Experts of a small language model.
Size: 12 layers, vocabulary 21660, 31M parameters.
Below are experts of layer 3 (counted from 0) of a mixture-of-experts language model. Rows are named router (the router's row for the expert), gate (a neuron's input weights, with its number), up (a neuron's input weights, with its number), down (a neuron's output weights, with its number) and show model dimensions 0-255. Each number is 50 + 12 x the weight over its row's rms, rounded and kept within 0 to 99.
After each expert's rows: "mostly gets" lists some tokens that are sent to it at least half of the time. This comes from a sample of Wikipedia text that the model never trained on.

# expert 21
router:67 29 39 53 54 33 63 55 72 41 78 47 65 61 36 66 42 82 44 60 42 40 56 55 46 53 62 49 61 68 42 60 55 32 37 44 59 41 47 75 39 26 48 63 62 44 57 74 60 51 49 51 66 42 66 64 41 54 52 45 50 41 51 73 54 56 54 37 46 47 47 70 64 44 64 43 74 40 35 45 23 39 40 42 71 45 39 41 50 47 54 64 37 47 48 47 16 54 52 57 50 62 46 45 53 53 51 44 58 47 54 35 55 64 21 66 52 67 40 46 52 66 46 51 46 53 40 58 54 61 51 42 63 39 61 38 29 53 56 46 48 58 49 63 61 54 35 57 46 47 48 44 39 50 46 75 33 36 58 39 22 56 41 47 56 36 55 39 47 47 42 60 35 37 64 41 72 40 76 48 48 47 47 30 61 51 62 65 62 46 52 42 56 47 65 34 34 49 64 54 47 54 45 45 64 48 31 43 54 54 69 59 43 38 60 76 33 30 36 46 62 67 48 57 68 36 57 69 58 44 37 57 71 32 62 41 59 71 52 67 49 42 68 35 44 50 36 65 38 32 66 54 53 83 47 48
gate1:57 42 52 33 55 62 31 35 64 63 39 57 49 57 50 79 79 53 33 56 54 37 43 37 32 42 68 32 28 84 45 44 52 59 41 43 56 65 56 43 44 49 42 56 41 47 35 53 41 51 30 68 54 20 61 58 46 72 31 55 58 45 51 36 48 68 34 56 52 75 47 58 67 64 59 57 54 25 51 52 56 45 38 41 72 40 36 61 50 64 45 48 40 46 72 44 67 54 54 33 49 47 44 61 52 41 32 61 29 55 59 26 53 42 55 51 50 51 52 39 43 55 59 73 61 55 48 64 41 50 41 67 47 57 38 17 46 43 51 49 34 59 39 33 40 62 44 63 43 46 43 50 46 29 38 49 39 51 35 47 36 42 62 32 39 47 59 56 40 34 55 60 45 47 57 50 82 58 55 63 44 19 62 52 40 65 48 33 58 69 49 48 54 41 45 39 58 57 50 66 40 65 47 40 38 58 59 71 33 26 42 45 51 48 58 29 75 48 60 58 45 59 50 42 53 43 52 37 37 55 41 23 38 42 47 43 75 49 39 48 65 43 38 54 54 62 51 37 53 66 44 51 40 20 45 53
up1:39 43 68 30 37 50 47 67 39 45 40 60 51 42 28 53 41 52 44 32 40 62 63 51 38 40 73 45 47 51 44 61 36 57 63 47 46 55 55 31 61 57 61 56 51 72 61 54 44 41 51 27 40 61 57 26 55 42 52 53 50 52 79 65 60 57 67 44 45 65 57 51 59 18 42 42 40 47 61 46 38 46 56 55 20 73 77 81 50 37 55 77 72 50 27 65 45 39 48 60 42 69 52 32 46 55 73 51 43 60 53 54 46 46 42 58 63 56 65 54 58 29 36 59 59 46 43 32 47 43 64 24 43 35 52 53 78 49 51 28 50 59 41 47 58 35 66 70 77 53 58 45 62 53 56 47 66 59 54 44 43 58 60 50 51 31 47 48 29 65 50 45 45 33 38 64 33 46 45 31 51 33 48 53 61 47 63 64 53 47 33 64 60 42 51 56 55 66 46 35 20 45 43 52 58 65 53 45 37 70 72 64 55 66 39 64 37 48 66 41 51 71 34 59 25 61 50 59 52 54 54 51 59 42 57 63 57 63 61 49 44 46 51 49 48 33 63 56 67 38 52 40 57 50 61 49
down1:49 58 76 62 39 64 59 52 52 50 45 57 56 50 42 39 45 71 51 43 49 56 68 43 58 64 34 61 69 45 28 59 41 23 67 52 81 58 66 62 47 42 46 45 69 39 39 64 59 51 42 42 67 59 41 66 41 52 61 58 44 52 32 51 57 42 67 62 51 59 61 54 61 29 36 54 58 35 38 53 44 67 52 38 39 46 70 57 57 23 36 48 58 54 53 47 26 43 55 38 56 63 43 41 27 72 56 60 47 33 55 50 44 46 39 44 62 64 40 70 63 57 22 73 34 54 30 72 66 46 57 43 58 43 54 56 46 40 36 36 71 46 30 65 60 40 38 56 44 35 53 59 57 61 27 50 59 67 35 68 51 42 30 43 61 66 40 38 44 60 52 40 60 30 47 58 23 71 78 44 42 28 47 49 52 59 51 44 58 51 52 42 48 41 58 49 40 53 60 54 52 72 50 66 49 57 39 42 36 48 49 55 26 54 22 54 58 53 34 51 49 47 47 55 53 46 41 64 54 41 64 55 68 34 60 42 61 66 32 59 37 62 41 48 67 54 33 62 31 55 63 44 36 72 39 55
mostly gets: " Air", " t", " E", " Col", " water", " Women"

# expert 28
router:80 55 47 44 56 52 55 60 46 51 45 60 57 33 66 60 54 66 47 47 32 65 67 53 54 57 58 36 35 59 55 64 50 40 39 53 60 29 47 53 41 36 60 64 52 60 65 67 60 38 34 56 56 33 48 63 36 63 43 46 40 61 55 53 36 50 47 65 43 45 74 75 55 45 49 66 39 45 64 66 45 40 61 62 55 47 39 64 47 72 59 18 44 44 51 29 54 41 51 74 44 41 45 46 67 57 39 33 61 47 61 44 43 43 72 62 40 49 33 59 43 37 38 54 54 65 36 77 43 60 30 68 60 40 32 50 35 50 72 34 51 54 43 50 52 64 32 41 55 28 36 29 50 40 63 66 31 28 70 51 30 46 28 43 60 65 51 33 62 50 41 48 40 56 63 35 68 63 64 41 52 65 34 39 65 52 61 52 49 60 37 37 27 49 53 44 47 61 45 55 57 49 51 39 51 62 53 58 44 68 54 71 50 49 55 60 74 36 20 53 57 46 37 38 58 42 56 21 54 49 23 40 47 30 66 49 54 48 41 62 43 46 36 54 39 29 48 53 54 50 41 67 37 49 30 49
gate1:57 38 54 32 56 72 37 35 60 37 67 34 56 25 59 56 45 42 57 54 43 57 54 44 51 55 57 42 32 72 43 55 48 51 46 50 49 30 55 46 51 43 21 50 50 46 47 64 55 44 51 45 46 31 54 51 46 42 24 45 49 72 48 56 39 39 43 83 49 49 64 58 36 61 49 53 54 41 47 56 48 31 46 57 46 40 52 61 48 58 64 33 45 40 53 47 56 56 69 84 54 56 37 67 66 23 41 45 32 51 66 43 42 33 55 51 44 56 25 52 48 51 38 65 75 48 50 62 53 68 59 68 69 46 36 48 58 32 58 52 45 51 45 52 45 42 61 45 24 29 59 47 47 32 63 53 26 50 67 46 40 53 48 58 44 44 69 33 51 39 30 44 55 54 68 49 65 73 54 60 51 42 57 56 61 44 60 45 38 68 25 35 32 25 46 52 59 25 41 54 32 52 62 50 35 51 65 57 40 36 51 43 35 50 70 41 62 53 15 53 55 52 42 49 49 47 56 36 55 44 44 56 43 41 50 34 73 45 36 32 49 46 29 80 40 36 61 62 66 51 22 55 54 33 39 44
up1:34 64 62 38 40 45 49 63 41 53 30 49 49 52 33 50 49 62 45 39 57 19 45 69 45 37 54 61 66 34 36 44 53 58 51 26 48 69 42 47 46 50 62 58 52 60 49 44 43 44 52 47 55 57 57 44 41 48 56 53 60 53 59 51 55 66 71 30 54 39 39 35 45 30 62 50 33 62 45 60 45 66 52 65 53 60 52 64 60 33 43 68 53 74 48 50 43 61 44 33 49 47 48 50 30 64 68 61 53 38 42 51 54 59 45 39 62 51 72 59 61 36 52 40 28 48 42 29 33 31 51 23 48 49 44 41 69 51 56 33 56 50 40 49 61 43 54 57 83 61 37 64 67 68 34 43 69 49 31 42 42 49 80 47 37 42 29 69 44 72 53 35 38 30 25 55 43 32 59 38 45 58 59 38 29 52 26 53 60 50 50 55 67 51 55 48 58 65 54 32 48 40 24 49 66 56 29 36 60 53 66 60 56 48 30 62 24 53 80 54 42 64 42 62 49 53 48 56 52 44 61 59 64 41 54 69 47 58 54 40 44 39 72 35 50 57 40 41 36 45 74 46 59 59 67 56
down1:44 52 43 53 38 50 56 38 60 58 66 57 31 57 38 55 35 51 36 58 38 60 50 17 42 50 48 19 38 62 26 71 43 40 36 35 67 50 43 59 33 41 47 41 41 57 63 39 76 37 41 51 70 38 37 52 53 49 67 31 51 56 50 36 39 49 41 66 24 52 48 42 57 69 49 77 58 50 60 28 41 53 46 59 64 53 56 36 57 64 58 59 42 40 40 44 47 67 48 38 51 61 59 52 39 47 60 68 46 59 50 42 45 46 54 61 61 42 46 51 41 31 43 52 42 52 50 66 52 40 47 47 49 61 51 47 45 34 47 46 41 50 46 46 62 50 54 52 49 32 45 49 48 61 60 43 35 47 68 62 36 38 41 36 42 37 51 44 46 43 54 57 33 58 50 29 56 46 67 51 49 61 46 61 53 62 46 47 52 46 53 52 52 55 41 43 72 45 40 59 63 57 68 43 53 61 49 59 42 56 57 77 50 36 56 55 53 45 38 52 64 50 49 44 50 57 50 46 53 51 30 29 99 41 63 56 53 99 52 57 36 57 47 57 31 37 68 49 55 46 60 39 34 41 62 47
mostly gets: "==", " which", " where", "===\n", "===\n\n", " use"

# expert 36
router:70 24 26 54 56 61 50 43 45 46 67 50 58 48 67 61 58 54 55 43 40 59 30 42 52 45 67 55 39 75 59 74 48 59 44 46 72 62 49 42 41 33 44 62 54 37 35 52 68 62 27 76 41 43 55 67 32 67 46 45 52 50 35 71 43 37 30 63 39 55 48 54 49 81 49 34 57 56 45 29 42 40 55 52 64 29 42 46 32 74 45 36 49 43 48 55 26 67 49 39 75 59 38 56 60 24 39 29 53 60 56 40 45 42 51 56 40 56 49 42 31 56 36 37 54 46 41 47 57 58 51 55 72 28 36 50 31 47 45 51 52 30 59 56 47 47 51 54 40 41 33 41 53 40 56 57 18 34 54 54 29 53 56 55 62 56 62 47 59 58 42 51 42 59 73 50 64 76 67 59 51 59 52 57 40 31 69 45 43 38 37 63 48 44 51 54 27 61 55 64 45 39 62 47 42 52 56 54 60 38 60 45 43 39 83 44 62 29 37 42 56 55 65 50 60 58 51 59 56 57 45 55 50 47 69 20 43 41 44 57 46 35 45 44 41 62 38 60 45 71 55 52 72 43 61 64
gate1:48 31 61 74 62 52 52 46 64 29 41 43 41 23 64 67 61 27 42 62 49 60 50 43 58 66 53 51 40 76 38 55 54 62 49 38 37 49 64 61 47 49 51 62 48 48 56 63 43 47 43 48 59 60 34 51 62 40 22 37 37 60 62 49 49 66 44 49 63 59 57 46 62 71 52 39 65 45 46 68 49 52 48 64 39 50 60 30 58 61 66 44 37 32 57 59 66 40 57 63 37 46 38 51 69 52 50 42 63 58 53 52 41 23 68 57 45 72 35 48 50 49 49 82 62 34 54 61 69 71 58 52 61 57 50 53 48 47 40 67 45 42 46 36 31 37 35 35 44 55 67 46 42 49 48 44 56 55 58 67 55 56 56 25 55 46 64 23 48 31 53 60 65 61 74 43 53 39 57 60 69 38 54 71 60 67 50 40 40 51 55 40 22 56 29 51 40 41 22 64 45 66 56 55 45 41 66 65 20 44 45 47 52 49 49 38 64 33 59 53 56 46 49 46 52 47 58 58 51 69 32 48 30 59 47 26 44 30 46 38 52 65 40 66 42 48 79 62 56 65 59 69 54 60 31 49
up1:44 55 71 40 51 61 44 69 38 77 36 62 43 53 47 51 48 42 58 50 53 47 49 46 53 00 59 47 49 37 57 59 43 60 55 50 52 55 44 46 49 38 51 48 54 56 53 50 46 61 53 53 52 49 45 50 61 54 76 60 52 55 65 47 46 75 51 30 55 44 55 31 50 46 45 53 45 74 44 65 47 70 29 52 67 59 34 51 76 34 46 54 49 61 41 43 52 53 52 52 41 60 34 61 49 68 69 58 54 51 24 80 45 21 44 55 53 21 78 47 59 40 70 46 31 27 41 48 46 39 47 23 56 52 46 67 55 53 52 41 60 37 34 37 53 39 35 33 76 46 33 48 75 90 28 49 64 57 56 46 44 46 63 41 46 54 46 53 58 68 51 58 41 45 39 47 47 41 49 54 54 48 44 49 28 65 22 48 43 54 53 47 55 63 41 52 55 54 45 48 53 68 37 32 54 61 43 44 50 53 61 70 54 72 59 54 40 45 57 63 53 43 23 45 39 39 52 56 69 59 49 46 52 49 46 64 66 50 67 40 51 52 62 47 26 51 51 49 83 50 64 50 48 65 59 32
down1:32 49 45 61 27 49 64 46 64 56 59 30 31 57 34 48 61 46 29 53 45 61 48 21 47 50 46 43 47 54 39 56 31 30 47 41 53 41 48 61 31 46 49 33 54 76 47 54 63 36 38 62 59 45 35 57 46 27 72 42 60 45 32 46 57 64 64 64 43 49 32 33 36 63 37 58 68 37 34 25 43 70 46 49 61 38 65 44 45 57 64 52 42 52 38 63 45 60 30 45 72 56 57 33 24 57 52 69 61 44 48 45 60 44 46 53 53 59 41 48 63 42 27 63 41 76 57 53 58 44 49 57 30 48 52 64 49 35 17 46 59 48 46 49 37 44 56 57 66 47 52 55 51 51 46 31 37 60 71 68 33 47 40 50 45 41 53 55 26 33 61 54 46 63 46 35 60 55 72 54 34 44 43 55 60 59 53 55 62 37 63 55 47 62 52 51 68 39 38 43 48 55 67 42 71 59 45 25 32 40 55 51 55 54 39 54 44 50 36 58 59 53 64 45 71 54 54 57 24 49 42 26 71 39 52 67 57 90 51 63 48 65 45 49 49 52 65 52 48 40 48 27 45 55 64 30
mostly gets: "==\n", " but", "==\n\n", " ==\n", " while", "===\n"

# expert 11
router:54 56 28 62 40 39 75 57 69 53 55 53 53 75 44 48 58 81 48 57 47 59 53 49 38 52 66 77 42 69 47 61 64 37 46 41 72 35 58 35 31 31 43 52 59 65 34 67 62 24 53 62 54 47 26 61 35 61 58 69 69 27 61 52 45 47 49 44 44 46 35 41 44 45 46 56 54 73 38 42 39 49 46 23 64 36 46 41 55 39 36 65 45 48 62 46 35 71 52 41 59 48 37 44 47 55 48 51 53 66 61 42 41 64 42 70 55 51 64 37 59 44 62 41 58 51 38 55 54 49 53 53 62 50 49 44 37 43 33 58 70 56 55 62 49 46 35 49 57 47 47 33 53 37 60 52 44 45 72 59 14 55 47 38 73 52 54 49 58 65 56 58 50 52 39 50 54 36 56 51 45 83 48 56 45 35 47 48 48 54 39 63 51 72 51 31 42 69 77 60 37 51 63 51 59 59 39 33 52 38 50 40 57 22 25 58 42 48 31 41 53 37 59 49 56 46 30 54 43 60 28 59 49 49 49 46 20 63 42 70 51 41 74 22 49 34 33 59 48 51 42 42 59 60 45 50
gate0:34 46 37 39 54 34 44 52 45 63 56 47 33 50 37 46 36 50 56 44 43 56 42 41 60 43 37 68 57 50 37 50 43 39 50 54 38 55 46 65 20 62 71 62 42 32 43 59 38 42 74 61 43 79 52 67 70 50 56 36 49 71 46 35 37 45 45 66 65 59 61 64 29 36 61 59 61 63 47 61 62 42 41 49 52 71 30 57 28 41 66 52 59 44 62 53 35 42 45 36 55 36 50 39 31 42 41 72 54 41 66 42 52 56 31 47 36 73 56 64 50 59 41 66 32 52 35 70 57 47 44 62 43 46 46 31 49 64 41 44 42 60 76 30 43 46 65 63 80 55 30 51 59 37 78 60 52 62 56 60 53 63 37 51 40 61 59 57 49 31 71 49 41 50 38 44 58 38 55 55 46 41 73 57 72 52 45 41 43 65 56 35 77 74 55 44 68 50 42 70 74 52 65 51 53 44 67 45 32 47 35 66 45 39 43 60 52 52 49 63 60 36 33 54 47 57 55 43 49 59 54 67 38 43 50 65 40 59 67 43 68 48 42 70 47 65 47 63 44 21 53 60 53 44 60 49
up0:44 52 59 51 21 52 51 27 28 50 58 56 57 55 45 49 67 26 43 44 60 45 44 52 45 35 46 53 35 62 32 30 54 60 50 63 23 38 41 71 75 72 58 42 56 46 49 29 32 54 59 44 45 51 53 28 32 28 27 64 50 45 44 38 44 31 35 64 34 23 56 45 56 55 28 45 41 55 74 45 31 68 42 55 57 53 60 45 14 37 56 35 30 43 52 68 50 54 56 54 49 42 62 38 45 56 43 58 49 59 43 36 58 59 64 57 34 47 44 47 87 61 36 51 47 52 46 40 52 43 44 56 52 44 73 46 51 38 37 44 62 45 40 56 46 34 35 56 48 52 59 61 65 28 73 58 64 63 36 56 58 82 30 51 43 60 62 43 37 52 65 56 26 58 41 41 64 42 49 59 43 28 71 52 52 52 44 54 53 33 73 62 56 41 44 69 37 43 44 39 37 31 59 55 39 57 51 66 59 48 51 41 53 43 56 33 49 57 69 38 56 48 43 57 67 49 52 65 55 45 45 33 44 54 40 72 43 45 26 32 62 42 55 45 41 60 51 57 58 59 53 54 62 51 58 62
down0:54 41 50 47 57 39 62 47 50 59 57 60 64 27 60 44 45 60 48 37 65 64 59 54 70 41 79 19 45 36 43 61 50 50 20 50 62 40 64 60 50 33 30 57 52 58 60 57 48 56 38 50 50 39 59 56 73 57 52 39 53 40 39 51 28 37 52 42 48 53 47 30 44 61 45 31 41 54 34 40 58 34 45 56 42 45 49 38 47 69 30 31 61 65 70 22 51 56 53 64 45 41 48 55 50 33 70 36 54 31 56 28 67 44 39 61 61 32 36 47 52 40 59 42 49 42 36 66 26 44 46 59 59 70 37 46 53 54 38 41 54 54 67 54 63 51 44 53 64 31 63 33 27 37 32 64 50 37 43 37 67 60 56 62 45 48 61 33 48 66 46 76 43 37 47 45 31 48 56 42 47 56 56 51 53 42 29 63 57 46 53 47 36 34 42 55 68 56 31 31 60 47 70 46 45 22 42 21 63 40 73 66 50 61 60 56 44 81 57 47 55 43 65 65 46 38 54 29 65 34 60 44 68 51 55 48 48 43 56 47 37 43 74 44 49 50 59 39 61 63 55 35 47 48 49 34
mostly gets: " him", " would", " d", " she", " been", " h"

# expert 35
router:39 42 37 46 50 34 61 50 57 73 53 37 42 53 61 62 37 55 51 44 56 63 52 29 45 48 51 55 39 52 58 49 54 53 57 21 65 64 47 72 44 36 44 65 48 30 38 56 67 55 38 51 58 40 65 60 34 72 46 41 53 49 51 56 60 66 47 59 36 30 42 72 76 46 63 40 25 53 50 52 49 57 24 43 58 28 31 43 59 56 36 53 60 24 50 46 40 57 36 65 57 65 50 55 48 44 61 45 50 52 35 35 39 36 31 48 51 50 53 40 45 52 53 15 43 40 39 65 50 38 42 45 46 53 39 60 27 53 48 32 66 46 46 46 66 61 26 42 42 35 57 43 68 47 62 58 42 38 35 47 27 53 41 50 47 39 50 35 53 68 47 54 35 33 60 44 65 48 51 57 18 65 36 41 57 35 29 57 70 51 29 54 51 74 52 50 42 61 56 58 51 47 46 45 59 47 25 44 58 46 54 44 29 49 64 82 61 63 37 44 51 59 52 41 55 34 37 77 53 75 43 50 63 42 49 56 61 56 43 68 23 41 63 41 48 68 41 33 37 38 40 73 42 39 58 46
gate0:36 61 38 38 50 44 30 49 41 49 58 61 29 58 62 36 59 40 72 54 42 67 67 32 33 46 45 39 56 53 51 30 39 44 44 51 65 69 61 63 42 60 55 50 33 33 39 51 42 56 68 29 34 50 64 57 55 61 55 58 26 70 72 43 48 66 35 64 48 60 38 69 47 52 43 53 25 42 46 48 72 54 46 55 49 51 42 52 45 77 50 50 50 36 34 51 39 58 38 38 42 23 56 34 28 45 35 53 43 55 57 50 55 62 41 34 46 22 61 53 51 54 37 46 33 45 49 43 40 44 30 51 55 58 53 60 23 56 37 52 59 67 56 37 43 44 49 48 45 48 37 47 45 37 76 50 49 36 55 76 48 85 39 53 30 44 47 45 42 33 60 51 40 53 47 56 67 58 38 52 60 37 54 85 66 52 68 25 52 55 37 50 59 55 56 43 64 53 48 49 75 59 39 52 37 33 56 46 33 48 30 62 55 56 53 57 61 50 74 40 48 43 47 45 39 44 35 55 51 50 32 65 28 37 64 43 37 55 59 62 63 44 53 78 66 55 35 54 32 50 65 43 26 43 60 57
up0:42 42 53 60 36 65 57 29 48 45 45 48 41 44 59 57 57 44 58 62 79 45 53 55 45 42 55 61 43 60 29 38 64 60 36 53 52 43 42 37 57 57 44 14 47 35 44 43 48 58 72 41 46 39 47 47 48 34 32 69 48 38 35 40 47 37 36 55 62 33 44 48 61 53 39 62 48 62 68 43 60 67 46 80 71 54 64 32 38 51 58 32 24 37 47 67 73 56 50 54 46 35 57 67 55 49 45 47 46 70 53 45 49 67 69 51 51 58 53 65 71 48 50 74 63 46 56 34 44 43 31 54 45 53 63 41 48 47 43 32 42 46 24 51 47 62 47 39 23 61 73 77 39 41 67 67 65 57 39 60 52 68 38 59 25 59 57 42 38 64 53 33 17 56 42 42 62 61 50 60 53 54 38 61 53 52 47 62 49 65 66 52 54 31 43 49 37 53 29 40 54 37 41 52 43 36 71 62 63 50 43 54 43 33 68 33 41 53 72 36 41 53 44 53 37 35 49 45 63 44 44 29 48 46 48 50 41 46 45 46 43 52 63 59 50 56 36 17 69 62 54 48 73 56 57 37
down0:60 47 49 54 47 52 56 49 64 67 62 37 53 50 52 46 53 49 62 30 22 51 26 42 49 60 40 50 50 41 28 56 52 50 41 62 55 37 53 54 43 20 57 49 38 56 63 38 53 34 45 47 53 57 66 32 55 73 46 55 58 40 62 65 60 44 57 41 31 58 45 57 51 36 39 57 65 38 44 53 62 58 56 54 34 46 69 50 66 57 41 60 58 61 65 58 34 60 37 66 71 58 56 45 37 37 51 49 38 24 36 41 48 48 08 72 70 69 38 38 51 40 70 34 44 63 46 57 41 41 43 64 48 59 40 36 52 52 37 50 47 46 50 73 47 38 58 31 47 42 84 33 67 41 39 50 47 43 59 41 44 38 61 32 37 55 45 30 37 53 44 67 66 50 39 50 41 40 62 55 49 74 49 43 41 36 48 48 68 40 64 51 52 57 61 67 66 54 52 61 39 67 71 36 55 56 51 37 52 28 50 46 51 54 53 48 76 37 44 60 21 75 38 57 47 29 55 55 46 38 55 37 27 56 61 40 35 82 60 58 38 59 46 39 46 60 66 48 76 48 64 42 41 55 58 40
mostly gets: " she", " later", " he", " c", " d", " re"

# expert 5
router:40 65 47 45 37 29 64 58 60 47 61 29 42 69 46 52 33 73 60 54 16 29 51 69 58 56 60 49 48 56 24 64 58 55 35 34 65 52 42 45 51 48 37 64 63 63 61 50 53 47 59 63 70 46 59 59 36 77 42 40 59 41 48 62 47 54 68 43 39 65 39 53 53 35 75 67 58 44 54 31 36 71 42 49 52 57 29 53 47 33 52 35 64 45 56 49 39 73 53 51 57 64 27 20 61 48 63 60 55 55 42 40 63 62 22 67 32 67 34 36 90 40 44 47 45 63 33 54 36 47 43 51 53 44 63 39 54 54 49 56 63 44 51 45 46 43 47 49 58 40 46 46 65 60 51 46 39 38 57 43 43 54 47 62 60 29 45 54 58 46 44 67 52 48 52 23 54 29 63 46 51 56 54 47 55 56 48 52 53 58 42 60 42 46 52 43 63 68 40 66 55 42 54 39 56 39 60 31 32 45 52 72 48 44 50 74 32 45 54 65 53 66 62 47 61 46 46 78 37 67 52 61 51 54 59 58 53 63 68 41 34 45 54 28 58 60 40 45 58 23 54 44 49 71 69 66
gate1:46 44 45 55 58 47 45 38 56 56 40 43 39 48 77 66 77 41 49 58 52 45 65 41 46 48 77 28 32 57 55 45 43 46 57 22 54 80 46 32 55 46 45 52 54 58 40 58 37 67 49 71 68 40 33 47 49 58 34 42 66 48 54 65 48 30 36 67 47 63 58 47 59 60 61 52 55 62 46 29 31 48 30 51 55 66 50 39 75 43 58 38 32 59 42 34 52 54 63 51 47 55 30 48 48 40 47 40 57 64 55 50 22 38 58 52 24 53 47 26 64 65 71 59 65 60 38 52 51 61 33 64 50 50 48 30 60 47 33 46 65 51 54 41 37 51 24 69 25 30 65 52 66 49 52 54 57 43 49 48 42 32 50 50 52 33 77 39 51 32 50 51 45 66 57 39 44 44 62 64 62 50 88 62 44 59 56 53 39 27 45 50 34 47 39 38 70 64 37 71 48 62 49 48 53 65 58 53 47 35 49 53 64 52 61 48 68 58 61 52 47 47 45 55 56 24 68 45 32 55 21 59 33 55 38 42 52 29 30 57 54 54 50 46 48 59 52 62 43 63 45 49 39 42 55 60
up1:48 53 64 35 43 62 41 65 49 55 54 52 51 37 37 47 32 43 38 40 49 46 32 49 51 33 35 65 68 56 65 64 55 62 48 52 55 38 60 59 34 53 49 63 47 43 39 55 61 29 54 17 17 62 51 47 55 35 58 61 28 65 67 41 45 78 78 32 59 46 67 46 35 33 39 56 40 29 48 77 80 62 50 64 43 42 62 66 39 58 53 69 54 44 45 58 54 51 44 47 57 58 50 59 60 61 59 61 45 38 38 55 70 42 48 50 67 42 54 62 54 28 39 53 32 39 59 52 37 41 68 27 71 47 45 60 63 52 63 41 47 45 25 45 57 40 64 26 91 44 29 51 53 40 54 33 54 55 50 43 47 66 62 43 43 50 20 57 43 72 46 46 59 37 35 54 59 55 41 47 49 42 25 44 35 53 34 50 56 64 47 43 49 44 51 46 36 41 50 42 39 53 33 36 44 53 45 57 47 65 56 59 45 59 46 48 32 41 45 50 41 54 43 44 45 59 50 57 57 46 72 50 59 36 62 47 75 64 59 22 44 44 31 67 47 36 53 41 70 40 62 63 57 35 48 46
down1:67 43 42 38 57 33 40 25 50 45 52 66 42 65 34 43 32 48 42 19 44 70 36 41 32 66 36 46 65 54 53 47 41 46 58 55 66 61 73 53 32 59 57 38 31 66 20 47 48 30 53 59 80 48 45 48 43 48 47 38 42 59 40 49 50 34 63 52 54 59 70 54 61 43 43 63 71 46 69 35 44 51 67 54 57 46 62 64 38 53 24 51 37 52 50 55 41 37 61 42 44 61 29 57 39 53 41 44 42 47 63 50 41 39 54 35 69 45 44 50 42 73 43 58 57 33 43 69 60 32 69 45 39 37 50 53 41 45 57 63 51 48 42 43 61 51 59 57 71 44 62 31 49 49 40 45 52 40 41 73 46 70 38 48 68 32 70 38 39 38 48 50 71 34 54 57 44 49 78 34 59 57 44 45 42 38 73 51 65 42 57 46 52 30 57 65 59 52 41 73 58 69 35 51 57 61 38 50 34 62 40 48 48 51 51 55 51 51 33 44 48 56 35 66 55 50 44 37 56 53 62 30 83 48 46 35 61 81 23 55 41 64 45 53 37 65 64 26 59 48 62 54 43 59 44 50
mostly gets: " John", "á", " League", " South", " Ma", " King"

# expert 7
router:47 52 62 60 33 49 65 54 55 69 49 45 52 63 45 43 45 85 44 53 42 50 47 55 39 23 63 56 53 63 42 48 59 63 53 36 60 54 61 60 45 41 33 57 49 47 46 44 31 42 57 59 63 37 57 57 20 63 66 36 55 48 53 51 49 74 37 31 59 28 49 53 65 44 70 39 27 39 54 50 40 46 46 40 55 56 44 51 57 46 38 43 53 42 45 32 43 59 61 41 61 64 42 57 56 42 47 41 52 51 57 36 51 49 36 69 38 58 44 47 53 38 41 31 45 55 36 56 39 25 52 49 72 52 63 44 58 69 46 54 42 43 46 56 61 54 47 37 52 42 44 50 53 53 71 57 50 24 39 26 33 63 50 39 53 57 50 59 54 63 57 47 37 38 51 28 64 43 59 54 18 69 45 25 44 25 20 72 47 43 26 65 53 67 56 36 32 62 53 51 46 36 46 54 49 42 35 38 69 43 50 65 53 28 39 67 44 70 28 36 43 62 42 51 43 50 35 66 40 53 31 33 70 52 59 49 33 51 53 61 16 37 66 30 40 62 58 61 43 44 30 59 65 54 72 49
gate0:47 29 30 43 52 42 32 47 61 47 34 71 40 48 50 47 36 43 46 48 28 76 56 33 66 43 41 42 53 74 58 50 39 69 49 58 63 62 39 64 39 61 60 47 41 32 35 69 57 47 54 53 38 58 58 51 49 51 49 17 43 70 61 39 39 75 48 53 54 55 52 63 55 45 44 48 50 56 35 59 57 42 64 53 43 52 23 48 71 26 46 59 58 46 46 53 60 42 71 38 54 35 34 33 66 42 49 56 46 50 38 59 66 54 36 48 42 43 59 66 37 57 51 57 39 42 41 50 33 36 38 53 43 56 45 33 65 72 42 34 44 80 55 30 42 47 65 63 61 66 39 26 42 50 54 40 54 43 42 65 57 47 49 46 34 46 43 63 65 39 74 45 71 59 54 51 61 52 43 55 30 38 43 51 56 34 47 43 58 54 47 42 63 86 56 56 67 62 45 50 58 50 31 60 52 44 41 45 40 46 42 68 50 30 60 54 69 44 15 63 71 49 43 50 36 52 54 66 35 53 30 44 43 55 63 55 40 55 58 58 53 55 50 84 64 63 45 71 41 32 45 49 44 32 60 29
up0:59 47 59 89 36 46 40 37 44 59 49 54 57 48 45 43 55 29 63 51 53 56 37 49 63 41 50 51 51 81 38 37 39 61 45 63 50 33 31 62 59 67 49 31 47 48 50 44 42 80 55 41 45 33 48 53 19 37 34 53 65 54 36 43 57 44 24 53 57 35 53 69 57 57 47 59 41 39 58 47 33 59 40 51 58 52 46 35 48 35 62 29 43 26 52 63 62 45 50 50 33 44 53 42 58 70 56 54 29 59 44 41 79 55 63 46 50 52 57 41 70 67 53 51 60 47 46 22 45 26 44 71 50 45 69 55 60 38 43 41 53 49 31 60 53 51 36 78 34 57 58 62 50 39 55 54 61 56 42 65 60 53 43 54 50 53 40 43 42 53 57 30 43 65 46 46 44 52 56 45 54 51 44 35 60 56 65 62 56 29 74 44 43 34 61 46 20 65 55 22 49 37 49 69 24 44 51 59 59 49 50 28 37 40 66 32 24 55 56 33 61 64 37 50 36 28 47 52 62 42 49 42 46 56 34 63 60 25 50 34 57 42 58 46 57 54 36 45 54 49 44 59 60 27 52 54
down0:53 27 54 40 57 64 67 57 62 52 31 26 53 54 59 45 47 64 23 24 53 46 43 61 63 61 47 64 56 25 46 54 70 34 45 51 43 57 58 56 33 43 35 58 68 62 55 42 50 47 52 49 68 44 45 59 64 61 54 59 50 42 37 55 43 52 40 31 37 43 62 43 51 46 52 61 45 56 41 48 54 60 60 60 44 56 61 69 53 39 29 52 39 53 71 15 66 32 63 48 71 39 51 74 41 34 58 65 46 39 48 50 41 32 30 49 41 38 33 33 52 53 57 50 70 47 34 71 49 49 71 80 55 62 37 31 40 78 39 36 46 66 38 49 41 38 56 66 49 57 53 32 40 39 37 61 42 38 49 51 53 63 50 50 39 63 34 43 40 56 38 49 53 37 62 65 51 38 64 84 57 59 45 25 25 62 42 70 71 34 55 45 43 52 57 38 60 50 39 47 36 31 54 29 46 58 57 46 45 62 58 53 51 44 44 56 51 59 57 60 36 46 52 54 58 52 54 36 64 48 44 64 50 31 54 33 52 33 48 60 45 60 69 47 27 49 68 19 47 62 71 38 49 49 53 56
mostly gets: " S", " up", " U", " him", " O", "°N"